Experts of a small language model: width 384.
Below are experts of layer 5 (counted from 0) of a mixture-of-experts language model. Rows are named router (the router's row for the expert), down (a neuron's output weights, with its number) and show model dimensions 0-127. Each number is 128 + 32 x the weight over its row's rms, rounded and kept within 0 to 255. Numbers have three digits each.
After each expert's rows: a language model's description of what the expert responds to. This comes from a sample of Wikipedia text that the model never trained on.

# expert 16
router:133137115121108131163115127132078156138138105104145152130168111126092095116112124115140174138094115153076111142117082131074108135115123168113135085082092125090107109138120097000144153125144133205116098102138086178151130132143111159132133142114088168131090078087131055156069159108152161065086144057184147121114154106060144135182104123169178168108081072155083181095109170142104076139108
down0:163105153137165157135079113144174155127116128122105155118159122133030151118163162116138114127152104136081151081153129179135156200078131112218145132167184116105158159115159072086161100080108102117146151169153079109089143122082172156125090078140125142148127167098125076123158095149129112096147105147124140129120108127152153149102172135184163123133156161074177155101145162155097146141120
down1:171158091100143126132123143111137120088093135145104145119120104133150167096081117065131117116141102206043142130177095124156117157116051105139192150105141109159128128124164082098083157198064096131155122066106105162187171131114172130162097085147128117098172126145148092170104115089158128166146105116149161144133120139066180080132133129154141113102142145147138152143123123084197099121120
down2:138166142132087131137153091108122128133160130109165103067159153111160140147124176104203060120173146161144109145126153139084091167121137131128117122207167225122124074114138119095147135084112101124147099144097120134114124096158083098093096199137086131088175149139111076163110149107203179081182193097082085053102125174157143125134097130139078116079113087139080084094111150150181092173138
down3:158135175184187110093115161102120195128174145180132161167086122085143109119113081123161137106122150109113152102115128047106106165110112050104158128236109143097128140163121099142131140142094174121162106119112103128125120116091081135133113148144112045103134122157124122140176194097163098171186064170097157127120088167133095133149083170173062119084176107118119106202133073144154167151162
What it handles: Periods and first names. Sentence-ending periods before The or He, plus common male first names in tables and lists, such as William, George, Michael.

# expert 2
router:141169118102117087126133103144148114157125150084146092146161154151174111095149129122170124099060107115104124111085130117132174180081126136135102100146168098165101121162094135120139172141096149161105172155087187099089136168117114093119131164110071144124087138066139099094133133094104114129131123111143178088100125112130095083119161135111097119155073089162127181124103167177181111110099
down0:067106108089122153151123096131223166148150089171083143164127070116125152142125134182143116103149159129136140142059076156155124118137225153133175176051171152160137198151117084140103102140071126082126123120114155090065133110136062187112109082140149158121118165146154158115179115143099131145131104108164116180138099095091149162129191130167195200088086212098127134137089113143132084175077
down1:126149151061146163108118184187115098113210118134107084130131156142131123149106071142165180099141144181063129138121141099124129143132124102138170196164066157159124145136129094165140207112124205157131101119144093136152136114147140105140140140169117115137204153141143060139112119125158156093154121109111109120045147116118085135163111147167128138122141155166082138148116164087111083064101
down2:101150118128106080118117163178129133122155108156137159168070145167165153086120114119155144099104110159089143141125097146079116112115141140108076152146182108147182114095082142151086137138133168192098114120108125196110143133136108108102105136169150120183105125094160155138156126122139080129143139125087145118135138123146124095133172141138105109080125131096183144124123068148127118122111
down3:105136085174165082167162110176182148122068124148101130091092104121211084091165214126092123111099171116170111126147115160220101135177142117140158115149106103105111114083137086092102087083154161073135098169107111115164153112084156104167150116126132166178100150114092110098127106117099162090112155142123164127128119149113169131132129096146156132170123127096169148147142137077099107132116
What it handles: Opening brackets and separators. Opening parentheses, brackets, braces, slashes and line breaks, often before glosses, acronyms, actor names or table cells, e.g. (雁, N/A.

# expert 33
router:143121126124135174114173095182078104095039166103137163094109091140080136086151096144034125152070155187148054073140163116151180117124176109128141116087160161135048103164146154157091176163133130164105123148187140084101094130126061107169128138137157095095153083142157084155065155084111134121059173113150085116099103185152110181178100097093101128097125094132099102073151105120140110118159
down0:130103114163145125133099103146142069179160143126175135138103147093105061201075088111096101143157120093154107155146097158137102099148188149096107094156162106248104142132139148075133030110103097096174103162136128088174180122110130146109116160112101100133115128119121144097155080151141073146120124174118173138115164113111176088140093156115119164117088100156130088120089115114152151087090
down1:113102113147150105098110164148127181159101078113177146115169082156078102132093155093171140146181181099133141115129141140185180175111076130103091098108103134130131149102104137155120145095125150141119150142083131190161059163115085140086050145198138170130109062173141153115191140146110139108148140114128102216140100122085109088099102078163110151156118113089123149176147121156102086118107
down2:150145208074098169121146113150111183116112093072104100100108162140082112087194100124117101120090167113118137032095120131106110148058121098157132196153068186111125046070108116169169109102196112155088145082145107165112128162165133049117080108076135115072137139149179164164070142108155114148100161121132194195143142123063122138129103111124116078111147097140143091110125140133088104156162
down3:137152144168140111142118117140176058101120123155188092190097169098078101140141112136096139144174106112170119118103174099113128149105117120130151117163148162128125122145151065177128130139123157067139110128117123169180193161168101152152159070086105118113134105158135183138099140113163072121091118165119172152072126180142139130069148120116161119120065116103080149139096093145084146107085
What it handles: Prepositions after verbs. Prepositions and particles following a verb or noun in running prose, such as to, from, over, into, against, until, about.

# expert 10
router:113093146106078113161125133110067180126142073133163171111122129087129093140132073125114139101090120136135128162139103135102091105120135113130163110090051116079163144126135126068169164091129123140125105121119079166143105086175097144107160146083090119127121066119101020133109189142178175082132150079122148128138137154051122118146128108132176177146080058134138152057112169155072089142059
down0:115183104131211149139117148151158132171090108144090164117136136105130136132131096092108163098117115162158122199133127148076165105053099097113185172081117102088143189138181097113171139124099131161151125124085098117080140165131184089137119126107140045083137207109131126162148109075128140166088095164157112112149143136197084202131036112139106150124112130129118029127075059138149156136117
down1:095128113117090098115117170146113086177190171116126169068084172143085156150153089111148181092093122155060107144133126138087095105155117102161106126133181171111083135185088122174165107091139110109099119092156210160127124148174164120105184150127147089212102081197141179103150152156103108111093050076140130151138130137153100059080085090066145168174134161124104114157148115138119138138095
down2:108106122130122154087110086145153100117102125177064155151129113092160128150132149143160173147086141084120126129135192147099149114119133154109149145138134083156121090105170159250185116127174098108108128105121238096118115147151146156138119126153091159189190164111103088165096076139087126121126104132139072162184109128105131113104139141071103131178169154105092123122103121171137102121170
down3:083169143128158088134125146144085087178102145091079135083174089155100148064143118213141130122120135109140137113137146129123124077147110112131126124140151172143109122089125158109035159178192124095125167128108129149140148142146144102120136129136115169029070153114179164122093122084119133147067143181163090094108165146153159008086092155149108083144154171198168128086133141091133132101143
What it handles: Sentence-final periods. Periods ending sentences or list items, plus ")." and "."", section-heading equals signs, and the "United States" or "U.S." pieces.

# expert 43
router:087136156126097156034100170154115152115110104061154099109087174106100111176123116149083120123106122159133120091154071191141051157126138122173122180147152115131116204172153175157161098124149096146088120096151068121123150087141081090182114092175154101155110029024118097147090142114120121129162165093131138078105136142133139097150165144107153115159142090124176100163120121191083188134073
down0:139130126108081120147103153055137132118141158113177104168189164120115110059129145151140137165110080099110100150146126121075074120129123116144146184101076168157087095141119108134090156161094063138167131081120131157173143093131094089125048097097105152091216131079107148136143117064102092209084108162120179118164139165105167117113122054144118174154167134122197179155196191099100163136141
down1:127144156203048132119119156074089174098113129079143130116126174137134118133144140163101127129080093144121106140155149134193050147100130115157132122171135163153140139162073158119097106086066150100143131081124099150082122067187128142118155152130147137107123157162124167101131154131110178113165128125137146134139083072154091081064104129090111150090121037101115164115131170156098164129124
down2:144129080187128156156082163093096138087146155150153149146197149051100132035114139144125119080132161103112135089081143110135142073132187132101161085175177138100178120087086142111156120103135095133103084127102145192139140127081151113196071131092084119137147135100131112091079097158128093123158036127076141132129155164111113136157180095127138108196148143175055119150097160168111097133193
down3:098150114176089143112124110086126133079049086104100100114163128131105101183134207129130119144131124122127120154183132110184125140128140140143105079109161124118113231098121101102174134119178117111138170172085120205156171090144117155159084138110121143112103113142078131054083192098076101140144124160106100144126149171064076162132187104082171129087117102074084103087144145123131118106191
What it handles: Numeric table cells. Numbers, scores and statistics inside table cells and stat lines, such as 0, 1–1, 0.364, %, Votes, Apps.

# expert 13
router:143147118166145170094119119139123199115147133144114092091125108141092119117114096164120147125137132094110062111140131126109136147130200123076153138147139146133113131149082164143128112127107084184164160144163134131166148085094086058203208101162154091140141067132167109157111120128132101108116129203151140084131138166092138128130168107111078114205082122178085133117084095165173193106088
down0:098055126116136196108140092116151143135118080139129090104127156088132142151113147141132147149146180103136121103095159185153176119093081106095116158126117154125208178175120054133143070092114151094114158107107093111063128139113093060157139118201093123133103172077144134184060087136133192128114121134099195144075163072130050110121124123098168110107202148188132139154087105105174149155137
down1:111083125134122156074153073090092122171155106087138098197162158101148119130127184123134186135113096070154090121156152142188185127219122134121103099161106132176139156114143154126131101158142103192144170103148200121123143110135137133162165113202066124126182191117177151089092136082139175148111135119064112129122148046164146165088172123163138118172159150113136167133092163099156130143111
down2:074143124087108099200086133139129120136164143097091173142092168101135141122110109129187111090138062144138114145076130098104168159135132109130104114160172091135122120165131129118167152108145147123165107125082153155162146129177107153118127136100190122168114100072153159064101113103110077141171123134156077096090109182132141134149058174147108153128087069083134059175109113143125116125097
down3:190143137202168185129166153113101094185200111168074166110085109070179139090078187142060070122126138137098133185147118167102110112125088180134125177097099129142096107117105069117143139142119193148141136170125158143119134160131164107108159116128144189088131143082093115101148095124161183080122177075094115156086124121112115114140174125146096094149147138165113169122113127158166088151092
What it handles: Ordinals and rankings. Ordinal words and suffixes such as first, second, 2nd, 8th, 3rd, plus numbers and headers in sports tables.

# expert 1
router:103111102111103061153139126087186099164141105132092098112135102148083090147080103154132089082097148071077121191120151099168147101165115151093135101200176106109137169056125110173069120091119178182146113115137114138111139139147138104146149144122145093156119121185162146128125069062107178113165123155134087164113160150113123149123088088128116118130136150210101112156132162132146136151156
down0:124134081110127161096170071147124156141110153135170120118116095189141106146120155129143104133153137158152114147070106117086169113156116184123097150152084146150096004123166150090150113078136134116061155090103103137141056112100116103168130121120138153125113100087173190108101162098049085167124199156143143147162145087141099108072148121111122101141170158200136145116170141171106127129209
down1:205125066119185122097123093139145163161123075112114079113169019185128131102132152131112178147076106125126179136209124069076093133131161089084143149176159148138185131131117126141151133185139133173121124135077109101107164191140117167175103151169128130113109112115168145065141202092182119118150078093159149151126131189126166091142149121062132120154128142157170097145110115100123150099115
down2:096197126136161096083073107105122157141147118097150117109090118157155108144135129129142107194178127129175127144113162123115129162063118106167152108128108143213095038155130164105149160120156129095114129127119147086130220079097160153131149112167141172145100151085131110129171107109103102194138200146126111096150084149136165145179177117206129088174141171092170148075109092149188110096143
down3:111130120169109134140168153179140119168104103110106055076134185023135079158110164160159146142108172127090028078137151101126156113163057104083129125103112176096144167125128109137182072101106123105086123125121136091089092161138157210112149118096155126121129185109137120170157138179125105085081136165095147104169181136112130125076111114139116082120162091073141128073072136124152142139153
What it handles: Infobox field words. Function words and field labels in geographic and taxonomic entries, such as the, of, in, Population, Density, Area, km, Species.

# expert 46
router:167180076119124045117136176144167124114047158138180143109121184144146138155067205148111190117091143135116077199127137148119129174142090139130141174138137121080181090131122145146109132112138148149114105120132056145121158161118081180125107074100113130096147142156133113119111108126099113142114127154157124164085134096190151142114105140151115132159141164135072108158108086132108131114091
down0:174147106137129114092106114156124173141123147159144166112119183167122104137124173178095147148092138121118128122088130079154140123184140154137158157109126097124125030113119129122109094072110163152106072163161141093098129147138137132150160150147144165157105139091070132141183125118117146118154151139165138141129146136159155091088129159138152116094051123083145143177134172054090186171133
down1:086106129132148106142177097110137069069178145157118099128126091103096136116151104094137204112125147165124108104176161124170132106151159099177145071133121144119124111091162120073150114159116072086161087159112077033093137149104126169097147065128105166130143142087122083131179128166129074163141147120118133120158210148103100147147147095156120179148110086187147085071174084138117092166130
down2:191141081221104124132106120051165111122085157184103170090141157161146094128123148097125104154094105145192112152139135104123154160155130120067126098100089129161174200123111166184143136155135114117115129179113121126178083198131124136152185095097080136153125151091126121146132122165101187107081167197160056151131102180190101086139111127117182190132173150148142076123115073075113169107121
down3:092180096145105047171130087116196158158152077178140135120111165109159124149087106184099100096087158101114128165164132103141113098149117121181147176119167154120173115156116088074123136071083096139161101129139150141117149183134096117107099168185134150169183157118165153155154129061150195145139181076127137133159141127135181108154181166122168087138127121167190136113106113127082146133145
What it handles: Determiners and quantifiers. Articles and quantity words before nouns, such as a, an, first, one, two, most, many, other, new.

# expert 45
router:214145137127089155107139100144076161108135125146157063155109125131122105172115107172157127142140083144155106089039139129104083151152126115161063169175154134112120124141131120189132107133162134159158146157110128077118145060071136148160118124067157103146126100179083140101143104111111132144110121074131178104149152131180043096100126158087155143090156128124104158194111123153208202153131
down0:171111163098149109100132136184128092119122110096129171105103169128072170118155120108109111152145120131149155118167111094132118108130126185114089117100090149136040117145150129127125109153202143119123148108069125120138101118152182148182119182102120104094122142170111139151109184075125130128112125111100141121193187140093208105161132149126127123088118100088112108159087106200155083158185
down1:169115114138148197115147129180070092101165167163083133117149093146192098103097131094183086114109116138128090127110117079095197162169158158158094130160172133133097096128158092146154173131095141126206126144174113124102163149127134197102141090067094094158143133139133145099088155118100140134143105141131127118131115123118097130125108128133132147129116110092110150094108167053080110111132
down2:172074110154045190188141143175102163147146164119138076159124127080106086179166128081178160073118179136054139135118097091149097069159098098090116107105149125125108132100131149100117171126125137120164123086122085140109128121132120101079144170152184084156083175097088125135151115154118165113181179114168176094104142113065123124091136087166148064115102113193097127133134157124114097125183
down3:154090107157187148084167131192108133155135127160105176093160109161096174178136110059114137124105138100122180144196165158155144119100147197142192151137129094109097144121143141151154139136099086110150152083151164092152149137151084167157052074124165195101130118177170147125093114079102134137058144131102104152134146095119105208126141125123140160094111176106109139134090174057128106133125
What it handles: Foreign name fragments. Middle pieces of non-English names and place names, plus Thai characters and coordinate symbols, such as P-rä-sidial, G-ad-dafi, Sch-nei-der, ′.

# expert 49
router:157197085093119110072089138151124133176177153117155168120147128128113137123189101188150116127083135069137190099088183121094098115096137191128195165086139087192115084167112149070147068150169112155084144101112119151104126147110165137125099168126132094136154186104106148141058127165098086158156112154218132093095190196132110128111124144068143149120122155132131116117113138127129097126073
down0:124138098166128155123144213142126130144129122088142150071090146104122095124103193137150119083112160129171158193159076125121212124072137094172122118118151142165128111132134162140179158115140172178070032128167147131132107152152120172165096147191141131144180132126118168118110117124140168129132130126110219136153100167194115137158088145164129114083136096135111131127060105159111087188137
down1:173092131150171146127115140153187122123106163125159160177130133085105123159145140141175092137169131129095140116070119108169113114127178136114122158205095131196130084100196105142092211136120097103144156114120080130108164126073165120167144156117172149100081216084060128148109121147088120122106109129098082173096171119092090136129137138109130128130128133159115118145116131147113085149171
down2:109135085145139147158170041151150119178147177138122110104161164154137190124161127105081146094121117131112101092141123172151046116105093154179112105166165148083163157118147080139142128155118107119147137130176192179107084154088132127131130071121140157087131073108071118095142143067095132106156079130152118149123125089091178164060129048147105121082113105127095122115116145122146181150101
down3:159167171158159123177117105110083076107155102097108116048152155163144131104147105097141147167129158099123134174108137163136117121146158163129180141113123129153172112102176127134223112169070163105130117082084127149128159135148136146121107135121155077118127089094139149146164118148126063100118104136138145187145112163128093110142141100128153108034164135122132102122071208130084152135063
What it handles: Word-internal pieces, nouns. Word-final pieces of foreign names, like Sama-a, plus common nouns and modifiers such as River, acid, railway, infantry, with LaTeX math.

# expert 0
router:189146139156130111141080088172069162166059139122144123151153160132142101143113224124106155129103152135103152069175127145119141072115157133138115192135112140123062053128146092079103119160139108132103115106155120146141076183131138160132111148174124093100135208148127092094110099086138115076111131144141114148083162095150119148119091153138167173095108121128120096119137115098087114157201
down0:121135149167109096165087168128072113091090050103083154074172108086097142183083082084140105104149176167088140141177140170169146151110129131098124171076111137131108073146143063111144110135117141128120088145110128133127112125144177096144109139167131116127123168126114159143173115093096144048068185158092118170136160120160099100148167140148173072123079136124164124119111179090094114127133
down1:118131144147097097133102181123080061114154062072125173110123182081157098148079113134211133142080096153142098093144128208125105159143139195119130150140157087076080096131103087100114069121155096107177131123157067114176137181142113118135133127143088136155113107094153125188130112117149125121117140087123158087128094114122098123097063117206088151108138142099111086126149176136146171108130
down2:132089119136108110114128110079147194176156145143095113125118147096156137090120128170093097101098195111149130140082081143148097118135104098112138149182168167113122239138171129151142124176053105170183105139129081129089118079171135108151146087155143106166112126161117162099131080094132093163135136095122192107075101164148149174127124146123118107134129098125136092119108141122166125140088
down3:153148111201107173112133198130160145104171106093092114116096133075155107188133103124119141170103099145158120103149139124130082093145088190130129161101145127140108068144154133107146097109155145114098181079178152118162138124113107176090121178135130167130163174165196143116068072083100165167154122128126146117123192192135102136073160102189176068091167130137104111122122143080040127074094
What it handles: Definite article, first names. Mostly the after prepositions like of, by, in, plus given names and name starts such as John, William, Mount, George.

# expert 57
router:151188071205127108066111137140188111181161137105139142155114123151147106120118190104141120138096113094123137113138132114136182084157153096160148138178106111184121124130072166133124149131084204118123100120125142099081143163095062137118159136117116158194117076067147068076150116137102062082119134143132097183088171078127168108146130082100110112163063107122171127163144151153089098139136
down0:123159109136145123128147112181094141167152129115212137146133084127119136186159094104132127181115045154126147094157145111148082107125119113136110137141094091107073142170158095107125133142130151080094161106130162105069101131195086132182142149136107165104112194119082166151091079127086176153099087088165149119108076168102144039113095072152084124107106158084148130132102147113144097135122
down1:152121146194165165178178131069164105147077128096124101107114059139168128089096214115143059132119130159105173105164136115092170136102076125156126159162118093121117076142093119147179128107078092118099155136063045149141136155112220129150117113144114096074161187158081086138135149102106111159203137148140133123044183126130129150194084098149114096123123141141151094160169087131110150144145
down2:156071133130135106112077109140167095148099204147122092159092108121096103171153098104104081119129159138143063145146138125129165137105117159097157113120120092123146232107134073136118133084180066134163138096118157061144148154137080128119153105121176124186106161137119169128134154109134165054140148152091094117109121142115127149169130110109088153141134177152134130203078148072085109089126
down3:132106133102068119168114105102139133189167202118083112113109153129174115131118097163138158117139159149122094127113113167180105092064145119132172107057128131160147191140184093093130142097102163108140154091161117091173126093113167153150101113097198107071199165130114085090104211158147138129093159117136112163193127136153182117179161111147141119054117121145120157096115115088050114148120
What it handles: Hyphens and opening parentheses. Hyphens, en dashes and opening parentheses within compounds, ranges and lists, such as land-holding, Alabama–Rome, air-tight; also list-item dashes.

# expert 56
router:202091164120138089125104111107088124064128065095112120162117152098132131163098105133160131130133142156157099095069108123076152116156153084106094153137096152092118160132129131128089138150155106164160117164175182055116173116080125206109104108104154110195081152143084116131148099118126104129084187075141136160144163063115050072084137137141169098148140111125167121202131218082118145129147
down0:172090181095106160134110170127171124043138105113112159157153132155115116123115160108180163148124134130067166173103140110120074150177102087139089146113134138141143157114106138118128137139094181086127207132090113141128170097142094153136113147186174142180119135123117077102050136171140082156118079123151124096162161095096121081149128115092148125097128163109155112132130161126093147153113
down1:120118108097115065104091174166102101128119136086112173095156168089126117085150191119061135179180107134101174070126083135113093124081090142133136140094093085181137087184140097085061164150147037190093111118126147126098125183160139118137128150168152155084099142104111167119198178139122114170082111144129130142099121125132126171073120179211114176105103128084103150187147091133135117147075
down2:149136174115112115113136071104165114133213174094089136183086098166133179172079137168141135181174137125096148156133182148164136087104102139105110093087092158108108130114154139174104125130147145136155178106090170109172118115050184190136097103118146085139181195094079130080124153141120119122194109136118197102122141121109144162137157122141130118136156109116130081128108153165142175077139
down3:089120097095132119117154158125107199136147142120121116156159107119078121080094158156157141121095088112157123118164151196152145150083076150122067070100141099101147125180125089121084141113148128134138170181113145116100114117113123113111115136133154118121107086110126174127094150103121116158106147077147133156132103142113142121152190169135092142162110120186123114075179174084101121117094
What it handles: Given names and mid-word fragments. Common first names such as George, David and Steve, plus middle fragments of names, taxon authors and LaTeX commands, e.g. S-ally, s-in.

# expert 53
router:143141153148099144138110143101134099133083139162139172114154068106112135096131070157062100117134114150101095100154124113132183088095078096156076115134154157148156184148157127179110160089113117133128145139126103161133123140136172148084161148171063143093085108203119155117176100157115135084122106125073121104103096105162179089165202181112152175108158122109126151139163052122122139107141
down0:070145071172177071112106134139149170169149076174141056154095138146163105093146164172104115047191177153143104114099097104139108092112163112162148091134108104099102140119100130156137126164137123133141097134201149123099094059127128133150118153129122077157137185143162138144133144144133184109146145126155137125151099089143137127169091101100115105183140169139124113171110136104105177112114
down1:130125077097069090179155095165143119136072159169134155176097075106161119142100099158148141069142115120104131134160138110192183132143092106086112127167104099138124155184096157172118104140124185092136096126160058151148169098109129099157137105171188108122099071124201147093216118166114088085095133119131131085085183157163102153162140066125126125182155120174125149092098139075104148103149
down2:125123096149120149119063092152099116130151160133058117059193116094154136126131187098155133105086075166116104164113142151144123142154135113129101127086115152138135070169168155124152117149150160055145126129140196125184120107131155188092134143143142148208122105155100162147097099101148127074130076123159135144129118112155108150095110094115111135092118124093113158142106151146143159121047
down3:163130133177170197134100108161171141076142135086115173122125170061118131100140221154163098182178151111080140186136165095102109127138134205131099177105140128114132218088055100145131084083145128096142149111121155149094180132155131078093148087095130163106096151068094166163169089149164188117123125143129102119088135071140079138137118148120205119178101117193152098054114192126114148122121
What it handles: Word-initial prefixes. First pieces of longer words, often Latin prefixes after a space, parenthesis or hyphen, such as re, dis, inter, Con, Trans, micro-bi.

# expert 32
router:132126154090129158192164108124140157129148139090127130181106097100153102204138151171102163155127116118162111093168119140093163067125141135159096135184100125137096146148141112106116134135083134092151118146021151176208107164238145139109162114170129094131092134152161107122071164108136141099146107167129152127059162105092126094058151136096097171175120148179121112109144122074046161145106
down0:133102121142159155086133091157106076172148133167109109039086182111133169167123168124185169129073153102124139176173159117177109185149135134108132136175200110147084138121123097118161153136139142118107130138185102138133126136068153164098179162174021175180110170159143159132134074129118121068147139163126139114137149131105075130091168080102139121139133143106117137138190144157159112123117
down1:125161091144098125146131097170147112140179116160118169108208114155107148158110134098166148111141071099140128108180123140176082108105098121118148133153088147142198142168103102154083182149080174163135146098073099160128129082127113062120117159190103152121091123196102076122085151113158078109138134144070112188100138106150122178124178071149091140103113137148151081114126065131153155096095
down2:170139106174100134148144156135134154126123118131129155116119161064139078193169127142134148116179109114070130117101110104077163139096120187122118087117148085109156096168119155092078114098068104168072146107115128144116138089186050133109209152222165142105092177120174134113206117133123157168112157206156194160130140115168096131182147060148163113093097118115095158165125140100108130155148
down3:104133174152074107128109170142154184129140133154099109150126127157124081147131112091136136059066127113108136191124107132119100079148127182134123088162067075128109128151140144102105090114139122100173137124095097144102145034108163146156154107133131125142122097111172133093122144087146117164077067145159141134006160085147161098089088107165134137097104146128129092145100178170133152052168
What it handles: Infobox and table labels. Capitalised field labels and heading words in infoboxes, lists and tables, e.g. Location, Party, Division, Phylum, Batting average, Majority.

# expert 21
router:218109146145151171159126152122161161121142096076144084179107083182104142152150171098166056166112130206150168114156104122129187154152095114076128149171144143140093138131114185112198107147136145108118175095145117145193096107105097136092135146134145081107213113149121158181156149114104117085142095137148149111142121145072173153117139198135159110109132121118147161122152091131143190116120
down0:081146094150148104126139156150098190162161161122072149128118152094124079114101152109094078091154161119126159116171129135056125131119077139158110210099124181070109088153127121145065124131147120121102103103084178086081148144168108197114154161163179136116133179125150171174126108137069157140153144206154097185103148087164142131176156122125164126128152161128189096092078099171151168131112
down1:074157133144122080144137106128108137177119138155148131174153116173067160137128105134131071098143124108137137096147164038140108002185106119134123118113188073115084113074119148116156116152110124112105148189134144178113126076156151170145139115129130136133119128084120098107175122171122144124091125184098111149095160099105087113139122187108061150118145161101075135125091094132118139161115
down2:183151152139127178104124140109072129171123130167104136155119075176164135149121151119151158156139085155110149161122176126112099109113112052119184152125075137134077031118170111108139084095197167106068134177118121141157113141123158125126166142063115141160163158110185137132104144190127169083130148165112065180173178161117161124114095133140127068074143138134130143120177167107150072142140
down3:181102177157131161105132093202168181136128145113118157163116200119102144153112122133166167099093114155147135188147150092070147146114130132113142116106134133184136154101118168127095103087149143123146138145121100156148148119167118094144142137097156108123088140142116149176166105117120119095149107175157091115160108099138125172177130162121155080130121101140083103110105172116155141104096
What it handles: Sports vocabulary. Sports words in athlete, team and season articles, such as football, basketball, League, season, sack, yards, NFL, cricket.

# expert 61
router:170170085106148131051115133120129204201109131089119131105148133080144137125091145070115175150061151107112125105124129138098135117111134109116134166085083115133123093161054089090102121148115164070159138152104114143131066097130160156139081167149158106129109178066120084115104131146106112097149134134093095131122146101142106143132098156135158110170129138151203150137090142110112120119138
down0:090164090098139143181097126133132196169113134111069159151158080074133076105116069161129183075126100100132087155006116083126050102135157135091202154121211118142107071158117156080136102058106156117157156129132117163118119144106177074139140208162173118069131086061155129112151145163119133111110138090126079123184118116108103127132101131128118109140090151098092112140112182108083128146160
down1:088141095185122113118140110120103128135110085120092130106120126127131155151183145136158158132122150169152146073136104128116120117073143194190160125139126135074127067092126138101172143160084088139101055182106172171093163108124098121144129111108135106167202171153112148108184152130126135105123140189156072106140104092198085190124085106099138112107080110080131104137078148128128137150102
down2:142111161130143162159125149192107126104172104115098123142125166138173138126097186098091080144158169058161133134116108123117123177118116104125124083136103122126096187118139144228157074113142130136085144106140125116118082095136097070177132058158114150137118116120065099153096083164188081134154146110074149180136133101166117180157115111113088179154130019091103111088198114103183095140154
down3:155113145125120108100116196113082147134069109071147116078102074156132220092119147145113133122056134155137152112125148146120164104098114129103168111138095090146136212120160158139077103142126107064148125121198166128062130150127136215155123119082135090118137163140169125116127126121123133111057110143152097131141156073100135096132176160169161114117191195128116141110102091123122106134135
What it handles: Prepositions after verbs. Prepositions and linking words following verbs or nouns, such as of, by, with, during, after, as in powered by.

# expert 14
router:164173136122123131154179122110129206209086175115101113156141143099133086156089142105160172110049156127172148097125124161138139120132127063107149178088109129111103052121130121127122112150138133086095134113067144126066109143101069195199093160096109120099132161109120092112096150128136084095167154130141125146154149140158155188125107143140094154149121122108130077089099060135114118083170
down0:064142130155132129116139159112121159169134124136079123158123085133157177094125177176119136159211075096128142194092122070141098168122101092144132109099101107144131104110135156144129196110134136170151080211179095168167104130115103120136069147123099149087151045136114171104131187108134171090129111154132113098082131174128056138060138138147149141112087103091095131157098102101109117126185
down1:127131106116182114134205132146147139138113110064068122124105133169126151147097142179136124121058128117183104125116113077129079092146135062084162136121055162128131065115144130113115133075186126149118080191148123111146171125128167118118118171109152093189153099117069131100151160074083157148160147102171132168192153134147073174200154152166125093128165135146112132139067063117106157133168
down2:200171151136100114129125124129129190074180103103084172114085094126110130064125115132070084164127167098083120067146171101067111103119105111160115128163087143138056164158108127137118153145129123075121143200093121104119114151086140143123097127103141116107052115188119150077121177119122135153110179148084157111164099145100096085099102141130101105087116165101130119168172053134150166088170
down3:123137100083098095176089152136069122209150088088135129135082069105143114167106125107149175120130139153166116170113107101127159133188167156185101145133104148150136167120120138134177137090160104168048159163077151094109194135123102149141120124120142137147131106120100184113186127131133102127109130130111117142082143128148047162111153142146101123115092154173099147132117137136113131103115
What it handles: Abstract common nouns. Common nouns right after articles or possessives, usually abstract or technical, e.g. music, development, power, strategies, listings, logic.

# expert 60
router:138081135139128081127140154131148145077094125165135165117170187132128131201163172178081220088130074085075183153107123111136101115069141091110158156125142139078124139132121092080126096129167114124119157115167098171092133133134117134090077070092118130081126172206135121083081128143111169143094105146186137126075126050144130122147143121157079129180128155159132191165137119068095138092111
down0:148102081217188146084120129102080096101117141135089134127092210045168202141106124106109099137102132155088095133113079088126126125116125173136111118113131150148128199109140162169088109059097175121135144123222139083134141193128162152141156136094129183097087183112124100145094124130155135125159083195098113094111152137164107123133118070173150105154178091134080044069097149133106091181126
down1:189094139143154171127151090078113174062138120132082104111159117116128116132124077187106133092108089108120057136099077054086134097153145166083128176138172136080146136115119139085139119137090126092088111127125120157133098085119106074077099139085153153090191131117160118107120148084124088130123094096114129154084145111143166115173117100130118091092056146188167111160092119114105136109108
down2:149152148178079071081136093148163145131056139151143183066194189122145145078137170111128121133149143072139156113200143117131111070059110056086101128105134124150129100144146152130082122124166150134098106168109146132118159104169114147174123145166139159096116146140070153048118165135173218154194175147108137139138113121091156133145141114121145126058108180118134140133182168118149075145169
down3:106135102158092166130097102087119145180096125141157159145135152120101109117147170098101123129115098098112114115109117154114114106184137100108141093137123168096157189103158206158134181080124072157093090145079090182124091105118160207146153143116133134147072123096155159118074030125109101103072191087076120128147124139107076132112095105107135155154076136116095176147094140077127160089113
What it handles: Indefinite articles, descriptors. The article a or an after is or as, and following descriptive adjectives like new, small, professional, perennial.

# expert 59
router:172121089116128119177079081121061173181062111129116086164096162100101138073158157119122167091070126158127114147126140103127061106131101146095130218091174098156084077142092140143148130160119131070165147131085162147111152126111147113178129155150136110111179119134159115086132089122155110108134132119112109126129121087144118132114107110149159163129057140137079144192149106101098132136146
down0:122163104114121083116135151088116101093098143148074140167125083187205100192121139135087144111127106118103116105145113123123114146123173121099071125114238150146107108142115128091078099156175161190126110117113190066086096190133146102149095145093132144091137189064154177106106079163098111124078136146197087148158133123129160116135154051118125131175144145088191107156097132156135117150097
down1:158094079081114137063120115204169094160142163120107147098123105226166102102096114131084132110115152161135175108158140109111118071161127176090091165145071101049115205180121154151127184121161083120106116133078157115086125152107143152174142081149111128176210163115123121153174187104110170100141143147135095133098117056105142146119095141112146114162123184098139095123136099163110100171183
down2:125141122123159102191182140153175091165165104140105079167130100200138156133193146088123151139188090145128116138093132220117085165170179093107128114129113122169197101138112104109064135122158136115088141102076122157177129087224140093103118157119108111107071081087149119137122114160147126111166173110074151106120115167075154128063208122156086175146128149153147154165134108151103145135126
down3:207104142161159112114188052081154144131043179087120152099071143101116082129151108133147089140114152067137122112100121155069165214131107137137146085171162142110131157142150130137076109146131075132171143174139123137169132120101134135140110176061161111108166197155174115160125166103097064151081134101125131121139098098108109067134120056142116149110154129152045143131097117127140141121172
What it handles: Line breaks and headings. Line breaks ending sentences, infobox fields or list items, and the == or === markers of section headings.